Weights of a small mixture-of-experts language model, trained from scratch on English Wikipedia: 705M tokens, 5380 steps.
Below are experts of layer 11 (counted from 0) of a mixture-of-experts language model. Rows are named router (the router's row for the expert), up (a neuron's input weights, with its number), down (a neuron's output weights, with its number) and show model dimensions 96-191. Each number is 128 + 24 x the weight over its row's rms, rounded and kept within 0 to 255.
Before each expert's rows: "comes before" lists some tokens at least twice as common just after its tokens as in all text; "comes after" lists some tokens at least twice as common just before its tokens as in all text. This comes from a sample of Wikipedia text that the model never trained on. Tokens count by the router's weight.

# expert 3
comes before: "==", "The ", "In ", "===", "\n", "He "
comes after: ".", "\n\n", "\n", "==", "|", "==="
router [122 111 149 101 138 108 150 133 156  94 140 136 122  91 133 124 136 113 118 115 164 153 132 167  64 101 121 129  97 132 131 133 105 158 140 169 161 147  85 108 162 120 143 142 104  96 152 109 132 165  86 111 135 103 127 143 140 161 140 141 143 147 182 109 134 130 127 158 171 155 109 123 129 130 126 142 143 144 119 146  69 158 109 151  79 136 154 135 110 153  67 122 144 134 115 105]
up0 [128 116 144 131 151 102 153 171  95 118 108 141 107 140 121 118 138 100 105  87 163 106 115 161 151 118 148 109 104  75 130 113 115 136 152 136 135 123 119 120 144 178 120  72 138 167 172 104 138 143 124 154 147  90 159  96 109 152 170 156 109 129 116 110 112  91 174 104 164 144 145 131  89 150  81 170 124 115 128 103 124 160  92 161 132  87 122  95 127 102 120 122 157 130 135 155]
down0 [ 82 122 131 145 108 157  91 115  83 103 129 138 112 128 135 160  89 158 132 147 142 131 119 115 139  97  92 119 109 135 159 115 116 168 145 121 136 146 115 103 120  92 128 146 101 139 152 119 156 107  99 119 114 157 174 114 103 139  76  83  89 145 108 120 116 132 163 124 125 113 148 144 127 131  99 110 129 157 143 110 135 127 149 121  98 135 160 145 136  93 164 127 106 135 155 118]
up1 [ 94 114 127 129 116  97  99 134 157  97 163  95 137 110 204 122 109 142 150 116 135 103 136 121 129  86  71 153 173 100 158 102 101 129 138 126 133 121  92 146 159 134 111 170 145 112 142 107 123 122 151 115 114 122 161 130 143 136  79 133 119 144 136 106 155 106 124 126 154  75 142  95  92 156 107 131 120 120 151 141 131 136  98 152 118 164 151 131  69 159  98 108 146  93  97 110]
down1 [151 154 139 143 106 102 130  73 131 141 147 149 117 128 102 137 134 129 111  99 111 123 135 119  87 134 184 101 104  89  81 152 157 108 135 114 135 142 131 129  97 164  90 120 123 158 131 147 155 119 157 151 155 131  90 146 142 121 116 129 148 127 134 141 129 128  98 132  84 128 119 140 147 117 187 104 114 161 141 157 128 141  48 126 146 175 126 104 106 159 161 145 161 121 111  53]
up2 [109 103 170 152 132 130 143 170  99 135 120  89 179 165 141 131 115 159 121 153 163 162 116 147 109 123 138 129 142 168 111 136 180 189 145 124 136  98 114 127 181  84 110 103  97 144 114 129 116 130 122 125 132  93 174 119 104 147 149 113 126 142 121  98 146 138  75 121 121 122  85 117 110 122 153 154 141 156 165 150 136 161 130 118 100  99 110 146 142 112 154 135 163 123 115 132]
down2 [130  82 112 151 139 161 122 154 133 155  81 133 120 156  95 118 124 136 162 165 133 101 156 115 124 154 113 128  99 109 122 142 126 121 122 165 127 137 143 113  95  99 188 131 150 107 113 128 156 106 143 143 139 122 119 123 148 148 136 136  91 152 129 101  84 104 104  93 167 138 117 107 159 126 132 163 128 196  84 108 192 105 116  94 109 140 117 104 113 114  93 155 112  78 128 149]
up3 [ 63 114 149 140 165 110 101 162 163 148 118 149 112  63 161 118 125  96 104 150 133 135 107 103 133 149 147 122 129  70 133  83 126 133 133 137 141 114 105 125 150 121 145 181 104  97 168 124 150 180 138 113 125 134 141 116 120 115 107 150 129 115 110 135 111 125 124 183 133 138 110 106 116 127  99 131  85 139  86 107 123 120 131 160 102  99  78 131 122 129 107 171 131 101 153 114]
down3 [147 130  88 117  87 142  94 124 175 110  92 112 167 136  70 149 151 153 144 104 106 145 141 100 149  96 116 100 130 141 125 120 151 150 136 115 122 143 140 128 165 105 151 140 104 157 163 100  41 111 100 148 134  85 109 146 141 170 101 103 104 153 116 161 133 123 109 121 136 137  99 149 126 118 133 133 122 165 148 136 144 129  98  77 140 120 130 154 132 112 128 137 110 156 112 125]
up4 [108 123 138  85 155 186 165 147 127 120 145 109 112 133  89 140  80 172 122 108 147 149 105 110 121 134 136 144 124 146 139 117 122 107 127 160 149 120 129 138 109 167 109 109 123 115 147 140 124  94 130  93 143 126 154 157  92 156 142 131 141 130 127 103 107  93 147 147 127 176 120 141 166 161  98 114 131 122 180  94 103 141 110 168 134 123 135 137 123 130 141 148 146 128 137 146]
down4 [ 94 147 118 124 121 124 146 195 102 116 114 154 115 179 121 134 154 130  96 171 147 101 115  98 165 108  96 151 124 110  74  98 141 150 119  91 113 154 131 157 151 144 128  76 129 123  92 120 120 108 140 109  89 137 117 122 136  98 162  95 101 160 143 128 161  92  80 157 132  94 145 127 106 120 123 101 110 115 110 131 117 138 105 139 129 144 141 156 151 138 176 121 147 128 130 146]
up5 [126 118 155  84 106 152 160 109 174 108 125 105 185 101 126 114 120 115 108 137 158 140 118 133 111 146 113 116 135 154 138 132 101 134 143 122 102 155 101 157 114 169 123 145 157 110 101 107 108 118 167 109 144 150 146 125 147 138 136 109 156 106 118 140  97 116 168 141 139 138 121 142 119 123 124 134 125 123 158 110 136 163  95 157 159  80  99 108 129 138  80 131 161 102 119 129]
down5 [131 132 113 116 137 158 132 106 155  92 113 151  82  84 132 141 158 178 147 143  95 100 133 131 114 109 162 141 105  50 118 101 132 161 149 119 163 140 116 139  97 133 162 140 129 124 154 124 132  90 124 124  88  81 167 150  98 139 135  81 157 133 173 114 132 169 120 136 121 155 130 126 113 205 159 129 150 132 111 140 173  90 154 151 127 160 134 121 114 136 124 133 123 139  95 141]
up6 [138 114 134  56 130 166 107 101 162 153  94 148 156 121 194 127  84 120 161 127 128 147 127 152 140 148 126  99 119 142 149  92 137 106 125 165 125 155 129 118 123 143 150 157 137  76 175 121 129 146 112 101 123  95 153 110 122 121 144 100 170 107 127 129  96 140 120 113  90  96 155 149 168 121 110 182 155 164 169 120 115 111 187 155 114 143 111 155 149 128  99 114 135 123 159 140]
down6 [118 139 117  95  91 123 116 168  99 114 121 126 138 106  96 130 122 111 116 178 133 128 109 141 117 118  92 141 113 133 137 171  97 108 155 163 109 145 101 160 135 155 173  98 173 120 117 143  90 132 113  91  99 159 119 112 144 134 124 129  97 138 125 135 101 163 107 119 145 125  81 164 137  81  97 111 130 142 114 118 146 118 134 155 149 129 159 130  52 104 170  98  99 137 152 163]
up7 [115 149 137 121 178 126 170 167 127 146 148 138 114 129 150 134 112 166 132 133 147 146 128 142 129 127 108 123 101 135 153 115  98 105 138 121 164 144  96 121 165 112 164  74 130 119 169 142 180 139 128 138 163 128 159 100 145 147 106 106 138 145 153 137 152 137  97 118 103  94 124 132 163  98 129 133 156 118 135 126  94 155 142 104 123 155 123  76 114 117 125 115 120 164 123 129]
down7 [122 141 113 150  85 134  63  44 138 120 162 118 136 103  86 146 116 106 167 115 116  92 103 109 183 135 110 120  96 137 175 132 146 130 150 151 130 118 143 140 121 105 149 102  85 150 171 103 138  84 108 113 144 116 151 137 146 101  92 125  99 174 109 148  90 125 127 111 151 150 149 125 105 120 152 114 106 131 118 165 143  93 104 104 136 115 121 135  83 136 137 124 136 114 146  78]
up8 [126  64 155 146 118 111 134 138  60 119 160 128 137 125  91 145 161 150 118 131 121 154 105 132 130  83 179 149 142 102 151 113 133 127 139 138 162 149 107 124 170 155 128 163 129  98 166 100 157 129 103 124 140 105 109 133 124 128  79  96 133 134 123 106 128 173 113 120  96 155 117 132 143 162  86 139 130 128 161 155  75 128 112 134 148 127 161 123 127 146 134 124 124 180 125 164]
down8 [ 84 134 138 130 119 139 121 127 131  91 110  94 110 107 106 130 110 143 114 117 156 144 118 143 133 120 149 112 110  98 108 155  99 145 142 153  91 117 160 136 155 106 144 169 139 123  91 123 141 150 146 102  98 127 134  76 125 144 112 117 114 165 139 153 156 114 115 131 130 147 114 143 103 145 140 150 115 140 146 148 180 125 139 124 102 128 119 103 111 121 127 121 110 126 128 122]
up9 [ 87  89 108 123 151 163 123 157 164 125  85 127 107 120 131 105 134 113 111 103 123 156 134 118 110 155 134 137  93 139 116 103 117 145  97  99  97 135 186 150 129 136 130 109 113 154 124 121 141 127 127  58 162 135 127 114  87 183 161 154 104 135 101 107 123 101 172 165 136 113 156 128 142 110 120 162 110 130 126 109 208 129 124 151 179 156 106 124 144 113 119 119 140 106 175 121]
down9 [124 139 123 101 104  90 102 125  96  89 103 128 115 103 139 139 137 163 118 168  97  96 145 128 107  93 100 108 106 155 111 173 108 124 117 130 125 103 127 112 161 101 113 131 130 137 148 122 157 148 135 166 108  76 137 148 121 174 165 141  91 149 148 125 123 162 126 164 147  99 122 137 127 183 112 135 147  75 101 130 140 115 154 113  90  90 132 137  98 134  92 139 132 127  82 189]
up10 [ 99 118 101 130 140 169 106  94 109 109 115 112 112 126 143 129 135 124 137  87  93  93  99 132 127  99  79  98 127 126 156 156 152 125 172 101 168 152  87 121 122 121  82 127  99 158 153 131 159 190  89 156 160  80 117 117 102 180 132  90 116 161 110  92 125 158 127 123 131 172 139 136 101  96  88 108 172 115 125 133 109 141 157 155  87 168 126 172 131 149 116 125 137 111 134 126]
down10 [127 135 130 116  95  56 161 107 125 125 159 116 114 105 175 157 135 162 180 107 134 101 113 115 103 136 110 127 124 119  98 123 116 119 148 185  90 121 105 148 147 152  72 113 129  93 111 121 133 104 129  95 142 142 118 130 130 135 129 124 128 101 140 153 118 103 124 115 113  86 137 134 149 109 169 142 106 146  97 141 126  95 130 151 148 137 128 150  98 131 128 106 109 121 109 139]
up11 [ 99 120 173 151 155 125 127 125 131  89 120 141 128 148  92 138 157 135  89 139 133 115  70 129 135  98 109  79 150 135 161 150 123 109 147 137 123 196  89  77 103 132 119 136 140 138 151 120 109 122 156 108 102  99 174 106 119 147 173 158  89 131 152  95 134 136 137 109 104 128 140 134 135 133 105 144 160 153  72 157  97 125 123 172 128  82 125 108 129 132  91 156 131 159 121 119]
down11 [ 93 196 120 153 115  94 117 105 107  90 155 108 111 161 155 104 115 127  74 131 124 101 131 140 132 122 119 110 125 137  77 120 170 130 138  63 115 133 175 103 176 118 149 148 147 148 132 137 166 142 115 121 146 147 113 122 121 126 101 145 148 133 157 129 138 131 112 107 127 119 100 127 121 137 155 101 106 111  93 121 148  89 166 168 164 123 142 140 147 137 148 161  92 108 144 124]
up12 [111  92 153 123 145 127  96 108 137 137 126 154 113 116 114 106 120 152 141 160 115 118 153 121 128 153 103 120 101  96 129 102 150 138 116 129 108 137  94  83 186 128 153  98 106 122 128 144 128  89 206 115 155 103 119 152 117 156 152 198 121 141 123 137 109  99 161 118 105 158 119 139 114 145 105 181 116 106 134 145 170  88 101 111 147 113 114 173 148 125  88 151 131 131 143 120]
down12 [136 115 121 144 115 149 181 113  99 118 101 136 116 171  79 141  82 141 116 125 100 123 120 123 112 140 143  98 113 121 155 136 117 134 180 125 163 180  91  96 109 123 129  92 113 114 118 157 115 127  75 122 102 130 117 150 108 116 137 106 154  81 109 129 136 153 124 115 156 123 146 102 148 160 134 115 128 164 152 133  98 129 123 136  90 159 116  59 138 109 158 148 109 154  83 115]
up13 [109 145 132 119 112 161 144 125 192 151  97  80 109 124 108 149 103 160 171 148 122 145 121 141 100 159 116 140 175 111 168 137 141 118 134 145 103 109 115 151 104 126 130 151 123 114 117 142 115 112 113 103 107  95 138 118 122 139 117 100 169  81 125  71 172  99  85 126 111 179 120 111  86 144 158 160 101 126 147 101 146 118 158  93 157 136 170 102 114 128 144 120 165 103  89 153]
down13 [126 141 148 109 127 123  93  73 143 155  95 127 108 119 145 131 107 125 118 107 107 166 131 127 151 108 124 114 117 107 104 160 112  76 111 148 152 133 138 114 144  89 106 118  78 150 112 148 153  89 109 133 134 127 118 149 137 182  90 106 139 154  87 167 119  86 139 105 119 175 127 150 111 107 146 126 149  99 133 109 154 155 125 142 171 130 117 118 152 140 141  98 105 102 127 158]
up14 [119 145 117  94 150 131 129 127 119 105  82  99 125 101 139 151 116  85  99 165 154 157 117 163  79  94 137 143 129 129 126 108 114 143 135 162 101 142  78 105  79 136 142 100 132 115 167 163 160 117 129 144 120 111 114 104 137 169 151 147 171 159  95 136 106 157 163 128 113 147 128 128 123 139 108 148 149 119 136 119  85 116 150 120 113 165 121 154 147 110  70 122  94 180 114 140]
down14 [141 122 140 120 125 126 118 139 133 103 169 132 136 110 110 136 145 106 111 111 147 156 116 132 162 157  92  76 124 161 101 172  91 132 165 121 106 148 116 109 171 125  70 143 134 138 160 180  84 118 152 131 112 111  97 149  98 113 151 129 111 139 155 148 115 156 121 159 121 137 134 164 159 162 115 146  77 112 170 105 111 113 148 152 149 153 157 127 127 107 122 153 146 112 124 123]
up15 [112 156 106 101 115 174  97 139 131 142 121 165 161  77 128 126 117 111 115 130 160 111 100 104 123 159 131  82 184 134 126 140 109 140 123 134 137 117 140  87 132 157 123 106 130 101 144 107 137  98 126 147  98 136 113  88 133 116 140 100 110 160 172 119 150  88 130 113 148 124 118  93 113  97 103 156  95 139 165 159 148 156  92 141 103 149 109 153 155 131 127 117 200 161 104 178]
down15 [ 67 134 137 169 123 138 141 143  81 116 136 142 131  99  80 118 133 112 137 106 161 120 132 132 136 125 148 131 149 133 144 119 156 154  82 101 131 147  73 121  97 104  68  88 141 137 172 151 148  97 146 115  99 122  77 151 131 141 109 130 184 154 115 124 101 173 128 133 166  67  98 144 135 127 137 106 134 121 133 138 102 126 127 143 114 103  96 153 146 130 110  93 113 174 106 140]
up16 [122 139 135  97  93 102 145 128  95 142 135 140 149  87 174 111 122 148 118 127 121 104 122 107 134 146 122 112 136 133 122 143 107 126  68 147 119 148  99 132 158 142 124 120 133 122 148 132 107 133  94 128  71  96 114 137 107 118  96 125 131 116 123 125 126 100 125 154 146 106 122 142 137 155 112 187 119 109 110 135 118 150 113 172 147  98 124 128 169 100 108 119 146 113 127 135]
down16 [159 150 131 112 122 174 129 144 154 107 147 111 119 134  92 143 167  93 178 186 100 157 117 150 160 118 123 123 131 112 154 146 109 149 136 135 125 112 150  87 141 154 110 105  91 135  89 126 158 133 181 170 126 139 117 121 166 128 120 119 129 159 159 134  99 133 143 108 137 151 109 106 120 163 133 139  97 138 207 147 128 129 114 108  96 162  96 140  90 128 120 100 106 140 151 126]
up17 [111 162 155 104 100 133 171 148 153 156  95 162 121 130  95 154 116 148 128 121 138 119 100  84 153 136  81 153 162 132 124 165  97 164 148 103 143 133 141  87 121 107  84 139 119 132 137 100 143 198 160 146 124 135 102 124 132  82 160  90 150 120 154 116 132  90 111 147 167 112 117 149 128 153 141 148 134 133 127 163  85  71 110 115 108 120 116 148 148 159 119 103 104 115 156 134]
down17 [147 104 114 152 174 133 172  68 136  91 101 147 112 154 120 120 124 144 133 107  97  96 154 110 140 161 147 120 137 115 121 169 104 145 132 160 105 118 129 117 188 117 156 153 118 132 146 171 109 109 122 143 124 128 128 174 137 145 135 156 139  96 114 115 183 124 113  94 121 102 172 116 112 125 157 140  88 109 165 115 138 157 141 129 106 196  82 120 178 132 122 155 135 131  93  77]
up18 [165 134 160 142 141 120 145 161 150 115 123 146 121 125 113 122 127  85  87 141 112 148 140 139 122 128 124 134 135 124 193 115 126 128 120 147 159 105 139  80 111 140 123 146 112 116 127 134 147 124  62 154 126 109 167 149 104 129 140 135 108 148 118  84 158 124 141 183 124 103 152 163 164 102 159 141 141 126 104 114 172 182 100  99 137  84  97  93 160 124 131 120 113 136 172 109]
down18 [184 147 143 114  86 158 125 154 124 120 162  82 139  63 132  99 117  84 146 136 138 140 118 117 153  97  95 145 140 124 126 129 125 109 111 116 144 109 122 136 143 115 144 107 148 151 159 133 144 127 108  78 117 121 116 131 114  62  76 132 151 153 117 165 124 113 110 175 179 125 129  99 114 163 124  95  92 145 155 137 141 106 125 123 142 119 123 119 169  87 138 145 146 122 165 159]
up19 [140 107 112  81 112  95 121 158 112 125 152 147 117 109 109 121 142 148 143 114 110 150 145 147  92 106 116 130 138 140 144  97 156 151 104 125 135 131 141 133 154 138 125 132 129 139 118 103 169 114 110 153 123 121 142 207 108 116 127 109 149 163 186 120 151 103 115 148 173 108 101 118 143 163 142 103 117 112 118 151 114 180 122 155 128 129 134 169 127 140 147 117 129  92 143  95]
down19 [161 140 144 161 107  75 133 118 106 140 117 129 147 102 151 111 160 103 109 112 126 119 144 104 123 157 125 129 106 113 115 145 166 149 150 157 135 138 121 156 136 144 127 144  98 105 154 106 128  94 158 141 127 143 114 111 155 109 131 109 135 113 157  88 169 148 117  93  85 130  99 140 105  74 135 101 169 138  88 153  98  74 127 141 154 154 139 133 174 163 129  97 142 139 154 141]
up20 [125 120 137  77 101 134 128 126 143 135 135 105 110 116  83 152 108  93 130 120 126  88 145 160 155 112 157 117 145 117 126 131  96 104 124 121 163 130 113 123 136 121 134 175 109 148 167 137 167 111 157 151 120 141 121 102 137 128 148  82 130 161 157 131 112  91 160 131 157 124 145 144 109 151  89 140 154 121  87 154 159 124 126 133 123 190 128 171 133 142 127 116 159 126 152 129]
down20 [150 106 115  77 126 146 129 124 137  96 115 126 142 144 139 160 120 124 146 108 138 194 128  77 138 100 102 150 153 105 125 111 119 125 103 106 119 112 138 135 160 163 147 127 150 102  76 122 126 117 123 137 133 139  95 118  90 148 152 135 127 127 130 158 124 124 140 138 169  34 127 136 123 110  91 152 121 130 120 122 142  49 158 146 125 153 134 155 130 117 116 113 111 155 126  87]
up21 [102 115 131 145 129  67 152 116 122 107 129 118 118 149 141 136 172 101 167 120 126 121 116 114 123 117 112 122 109 105 128 104 133 176 136 150 106 108 109 174 185 153 149 120 114 126 128 160 129 111 128 138 128 146 128 120 137 125 144 139 115 139 137 135 152 142  98 147 151 128  76 116 145 134 180 133 141 165  81 102 119 162 117 135 126 131 123 190 143 133 135  81 131 115  89 135]
down21 [155 131 145 101 121 130 134 110 112 179 132  97 133 120  99 102 171 116  74 130 134 113 117 144 153  88 135 119 136  89 135 100 101 103 140  78  96 118  93 162 108 106 121 135 111  77  93 121 112 134 158 118 162 116  89 127  90 138 146  98 122 130 166 123 112 138 126 114 130 152 135 138 143 117  82 129 111 145  97 107  85 176 111 127 125 139 120 168 121 140 131 141  94  97 151 200]
up22 [163 114 143 135 137 130 145  90 173 130 101  98 120 129 120 132 114  89 119 141  48 203 143 121 135 112 118 187 120 134 121 108 124  86 145 138 106 106 156 152 116 109 131 132 116 121 121 155 162 112 118 134 150 153 145 134 158 145 140 100 129 101 122 121  95 130 104 167 160 162 140 108 109 127 134 110 129 119  99 151 119 156 106 109  81 132  72 127 129 135 139 115 107 136 143  98]
down22 [102 137 176 165 123 103  90 148 101  86 111 128 138 138 121 129 136 107  82  97 145 136 127 100 115  68 106 135  86 103 142 120 156 159 147 125 157 133 153  86 109 112 142  93 137 112  83 104 171 110 154 193 166 167 115 103 128 106 133 137 117  93 135 214 119  99 139 135 131  97 153 125 136 154 128 116 134 145 177 122 124 140 161 129 124 111 117 115 176 103 126 141 120 143 125 144]
up23 [135 133 118 160 125 132 147 140 107 120 157 109 147 136 110 154 146 137 133 162 174 120 134 149  89 117 134 121 165 143 104 114  97 135 132 111 111 153  90 170 165 118  97 123 120 105 139 137 127 147 110 100 117 146 130 154 116 148 144 145 154  92 134 116 112  95 145  98 161 154 121 126 115 127 109 146 136 106 118 140 172 142 141 137 113 155  91 115 134 112  69  85  96 121 112 126]
down23 [112 138  99 159  97  90 114 133 128  91 137 121 144 173 134 147 170 134 126 165 170 129 138 139 119 133 147 124 123 107 151 144 125 114 152 163 116 100 155 157  94  93 142 128  97 121 181  81 166 107 113 174 153 105 112 148 117 108 104 125 102 109  84 128 120 142 122 157 141 129  92 120 156 152 153 156 110 217 129  94 171 106  94 160 142 130 149 107 100 150  94 126 175 138 138 116]
up24 [131 134 113 101 123  75 156 100  96 108 141 120 142 116 149  90 116 120 152 140 119 123 129 168 105  71 130 118 124 157 109 107 110 126 130 140 122 149 106 154 167 150 130  75 171 138 162 106 126 110 114 114 133 137 131 149 137 137 109 141 136 167 122  98  97 134 135 140 122 118 117 125 121 161 108 141 104  96  99 152 123 127 106 140 107 154 158  62 135 126 138 104 137 146  96 117]
down24 [186 127 162 125 122 150 167 139  95 133 136 118 127 190 126 123 133 146 178 112  84 158 161 129 106 136  96 109  91 113 105  95 137 172 129 130 117 105 157 113 128 135 150  97 105 174 126 136 122 103 148 182 142 161 104 118 127 145  98 122 147 142 128 147 129 145 134 117 110 154 149 113 113 127 173 118 133 140 107 128 188 136 112  93 154 127 158 139 146 146 184 128 152 121  92 110]
up25 [133 148 103 129 146  96 155 111 121 116 149 129 172 152  56 151 137 125 168 159 116 100  75 132 150 116 154 144 105 152 120 144 139 114 144 154 137  76 137 140 168 121 133 156  99 100 117 130 108 126 132 128 139  77 130 178 166 131 136 145 140 121 156 118 145 139 150 109 157 115 128 130  99 143 127 144  98 171 168 133 123 178  85 113 134 111 138 100 134 149 130 159 102 134 163 124]
down25 [120 114 176 148 162 144 135 120 151 106 111 123 110  96 179 116 107 167 132 170 146 140 151 124 114 114 153 149 121 179 148 161 130 173  96 152 131 174  79 111  98 101 111 149  78  89 120 154 148 128 136 158  93 107 132 123 131 127 156 132 107 133  97 118 150 125 160 176 130 132 135 138 132 126 128 145 178 114 133  92 144 110 165  90 125 124 156 127 131 118 139 150 125 130 125 135]
up26 [125 135 101 174 106 123 141 142 141 113 125 153 150 154 103 136 145 131 153 104 212 158 136 126 147 131 128 109 147 136 112 152 112 117 127 126 122 140 163  89 133 125 110 122 104  88  85  93 133 142 155 118 146 190 136 133 115 161 170 117 164 127 125 147 146 106 154 142 115 138 103 110 116 139 139 146  95 125 152 155 104 101 112 130  99 119 104 124 120 192 157 144  72 107 134 113]
down26 [115 125  94 188 131 143 149 134 100 160 104 129 149  84 128  95 119 106 133 126 127  91 102 146 133 144 163 149 135 123 118 157 101 102 133 105  98  91 166 143 105 148  97 132 160 114 167 118 119 114 107  84 129 113  84 148 101 128 103 116 109 134 121 114 126 141 155 135 102 139 122 122  79  96 148 113 145 119 135 104 158 114 145 156 150 121  87 135 149 128 138 120 144  87 138  99]
up27 [103 137 127  73 172 137 155 135 124 141 176 110 127 174 147 115 109 146 162 141  98 136 136 135 148 123 108 166 131 124 130 139 143  79 135 150  73  80 129 134 166 138 143 130 178 146 144 146 149 149  90  83 105 106 124 131 152 104  96 174  93 121 158 124 130 125 133 124 104  80 111 127 150 132  84 157 139 126 102 126 153 148 106 134 126 140 127 150 136 125 148 144 105 136 120  84]
down27 [134 130 119  73 109 141 105 188  99 121 143 160 107  59 132 152 119 145 138 131 144 123 113 144 116 137 131 192 132 129  80 154  96 104 123 123 120 125 124 109 103 110 121 103 143 145 148  96 170 158 137 134  94 177 136 118 130 120 100  94 156 117 162 125 127  77 136 123 131 122  94 138 113 120 131 127 119 112 138 158 102  92 170 159  95  95 120 174 107 157 117 136 124 134 152  63]
up28 [114 161 125 103 147 144  99 124 128 130 121 142 129 138 104 149 100 141 109 149 154 176 162 132 108 130 120 156 120 151 132 112 137 116 113 117 145 124 103 120 139 146  81 122  93 142 148 192 158 147  93 124 152 162 133 144 115 146 105 117 148 126 100  93 141  93 124 166 112 127 156 138 101 148  94 121 172 149 139  84 123 148 116 144 109 134 162 112 116 147 102 128 131 140 147 146]
down28 [166 118 124 154 157 128 150 147 129 121  96 137 121 161 150 143 110 138 148 119 102 151 124 127 116 127 155 138 155  85 118 123 124 142 159 132  65 181 134 129 147 109 170 112 151 113 133 113 106 145 150 126 131 115 174 128 136 119 127  79 132 131 150 174 126 147 110 143 142  98  98  90 143 125 101  74  91 113 136 112 113 122 125 122 156  89 156 144 126 129 143 134 138 166 103  96]
up29 [134 119 151  84 148 127  84 115 111 184 144 146 160 120  87 121 140 109 146 162 111 136  69 117 146 131 137 104 166 117 139 129  74  99 134 124  88 115 146 136 151 145  97 137 178 135 137  99 137 169 106 125 114  88 140  88 153 144 135  74 112 137 158 137 108 115 105 171 120 142 135 103 110 136 115 158 164 142 144  71 143 129 131 173  84 140 103 125 105 144 169  91 145 129 129 137]
down29 [107 162  94 145 148 123 111 131 115 104 107 137  96 133 151 133 112 100 158 145 154 156 153 147 113 130 132 128 139 107 133 143 147 144 103 131 123 158 106 160 125 100 160 158 112 122  92 128 134 136 146 138 105 130 132 118  94 168 138 162  85 128  64 158 179 125 111 158 107 106  95 152  88 154 120 134 179  85  65 147 117 135 107 102 110 140 160 142 147 168  77 144 135 140 123 114]
up30 [ 97 117 131 147 141 162  97 114 158  87 123 134 144 125 110 127 159 163 133  88 144 186 160 160 142 154 128 125  67 135 159 112 110 146 144 150 108 111 102 162 131 128 166 127 152 142 137 115 147 100  94  97 120 134 146 167 137 158 105  99 158  91  90 170 144 108 108 128 102 102 116 142 151 119 145 118 138 139 129 171 102 151 124 163 194 107  86 109 160 172  86 151  92 145 125 134]
down30 [162 139 112 127 152  98 135 132 100 160  85  83 142 148 168 138 116 175 126 122 116 100 119 119 121 102 142 110 121 102 117 130 148 116 138 116 138 119 179 121 113 135 124 126 120 166 141 125 129 120 149 128 175 109 116  89 129 133 114 147 121 134 144 107 155  84  90 144  93 169 154 119 117  98 100 185 103 145 127 106 116 120 143 133  97 110 152 126 109 120 143 126 113 140 148 107]
up31 [ 65 107 115 154 103 166 141 137 126 112 146 117 111 167 139 146 150  87 147  85  85 133 117 113 176 122 139 133 106 121 134 146  86 115  87 160 139 137  80 112 156 162 107 128 142 133 149 127 166 141  77 150 142 139 127 116 146 150 106 102 114 123 132 120 100 128 124 121 157 115 113 111 132 110 111 165 178 145 134 123  98 103 110 137  82 139 118 161 111 155 155  77 120 137 104 152]
down31 [131 139 149 135 146 135 123 169 147 161 165 163 123 124 112  93 138  83 130 133 193 178 111 144 104 136 119 144 169 127 144  97 150 146 147 140 164 123 122 163  75 122 103 156 126 124 120 157 122 123 174 145 107 136 153 152 128  67 109  82 144 127 168 139 143 169 130 114 145 106 119 149  95 124 154 116 140 124 151 107 141 131 150 119 131 140 110 135 156 118 135 119 121 143 151 115]
up32 [102 174 124  93 121 131 107  76 143 114  93  92 112 158 138 119 139 109 144 109  95 121 163  93  95 149 125 122  85 106 146  94  98 135 139 128 128 130 130  96 135 153 174 114 155 142 136 119 161 127 115 139 116 118 129 120 137 138  93 115  98 117 142 137 109 117  90 136 121 168 189 124 128 112 148  97 114 136 164  82  84 145 135 111 138 131 164  91 143  93  87 137  72 127 159 134]
down32 [151  94 105 138 123 170 132  97 165 106 169 135 124 109 111 150 109 128 118 158 117 126 117 102 117 149 139 129 144 154 103 156 108 147 121 148 129 125 111  94 125 108 122 125 114 139 126  81 141 133 142 124 135 102 138  99 124 100 161 175 123 123 114 179 141 127 139 122 105  91 157 122 118 124 128 123 151 116 129 130 114 167 157 108 150 157 108 157 163 128 137 104 143 121 105 126]
up33 [137 101 101 146 132  77 133 132 121 134 194 119 116 119 132 136 118  79 135 138 114 164 128 157 138  96 115 109 134 124  93  76 110 129 108 121 129 132 137 134 146 140  89 175 169 136 168 123 132 163 136 134 158 141  96 150 169 114  70 149  82  94 159  87 146 115 139 154 131 152 139  89 156 152 141 125 145 161  97 120 112 129 116 129 103 134 145 125 156 132 172 126 136 144 101 149]
down33 [112 126 125 131 138  99 126 115 130 123 153 155 158  90 125 128 156  93 120 157 161 109 133 150 123 138 141 150 139 114 130 109 149 122 113 144 116 108 138 138 137 131 132 150 117 109 190 110 132  87 106 116  90 152 140  86 133  89 134  93 165 130 103 106 191 110 104 114 137 169 170 145 122 110 129  99 105 145 177 125  81 130  94 104 148  99  99 129  83 140 131 109 143  97 118 144]
up34 [119 151 172  99 122 113 128 124 126 112 158 114 139 170 115 151 196 121 117 112 185 120 132 120  91 114 161 128  95 131 150 112 138 159  93 174 129 134 110 112 133 152  95 127 112 130 132  60 162 122 131 133 148 125 123  83 138 123 125 100 151 126 119 130 102 155 155 136 132 124  96 138 158 147 141 165 128 150 115 128 129 130 147 178 156 122 129 135 144 168  88 146 162 132 159 138]
down34 [131  69 120 106 125 141 105  76 145 125 123 158 102 131 171 159  74 101 104 116 105 111 150 126 129 139 140 171 138 164 115 164  92 161  94 116 171 110  66 137 139 113 129  91 121 103 126 121 108 156 110 159 158 136 113 134 101 120 107 141 106 140 112  90  82 152 122 155 127 114 139 164 112 131 132 124 194 165  81 135 139  88 145 116 110 134 147 128 126 140 158 124 191 114 106 123]
up35 [125 149 174  92 135 128 120 155 112 145 164 141 104 117  84 103 130 124 109 166 146 130  98 174 109  95 155 112 121 125 152  73 135 169 155 128 111 122 135 142  98 145 144 135 101 119  81 102 117  98  93 141 154 172 124 185 128 131 100 158 124 100 178  92 134 150 147 117 138 162 101 124 147 127  68 127  92  88 136 141 164 136 117 132 130 144 126 123 159 104 185 153 149 101 145 133]
down35 [129 155 117 167 126 148 136  68 140 109 161 106 112  94 172 131 124 111 152  93 115 104 147 157 194 120 128 156 125 145 153 107 149 147 113 108 116 134 109 108 146 138  92 179 123 118 173 155 142 143 148 137 126 137 100 117 154 127 161 113 152 101  93 139 140 102 109 152 121 129 146  75  90 148 109 170 104 135 102  91 104 163 108 119  88 146 136 158 124 112 145 152 105 108  87 161]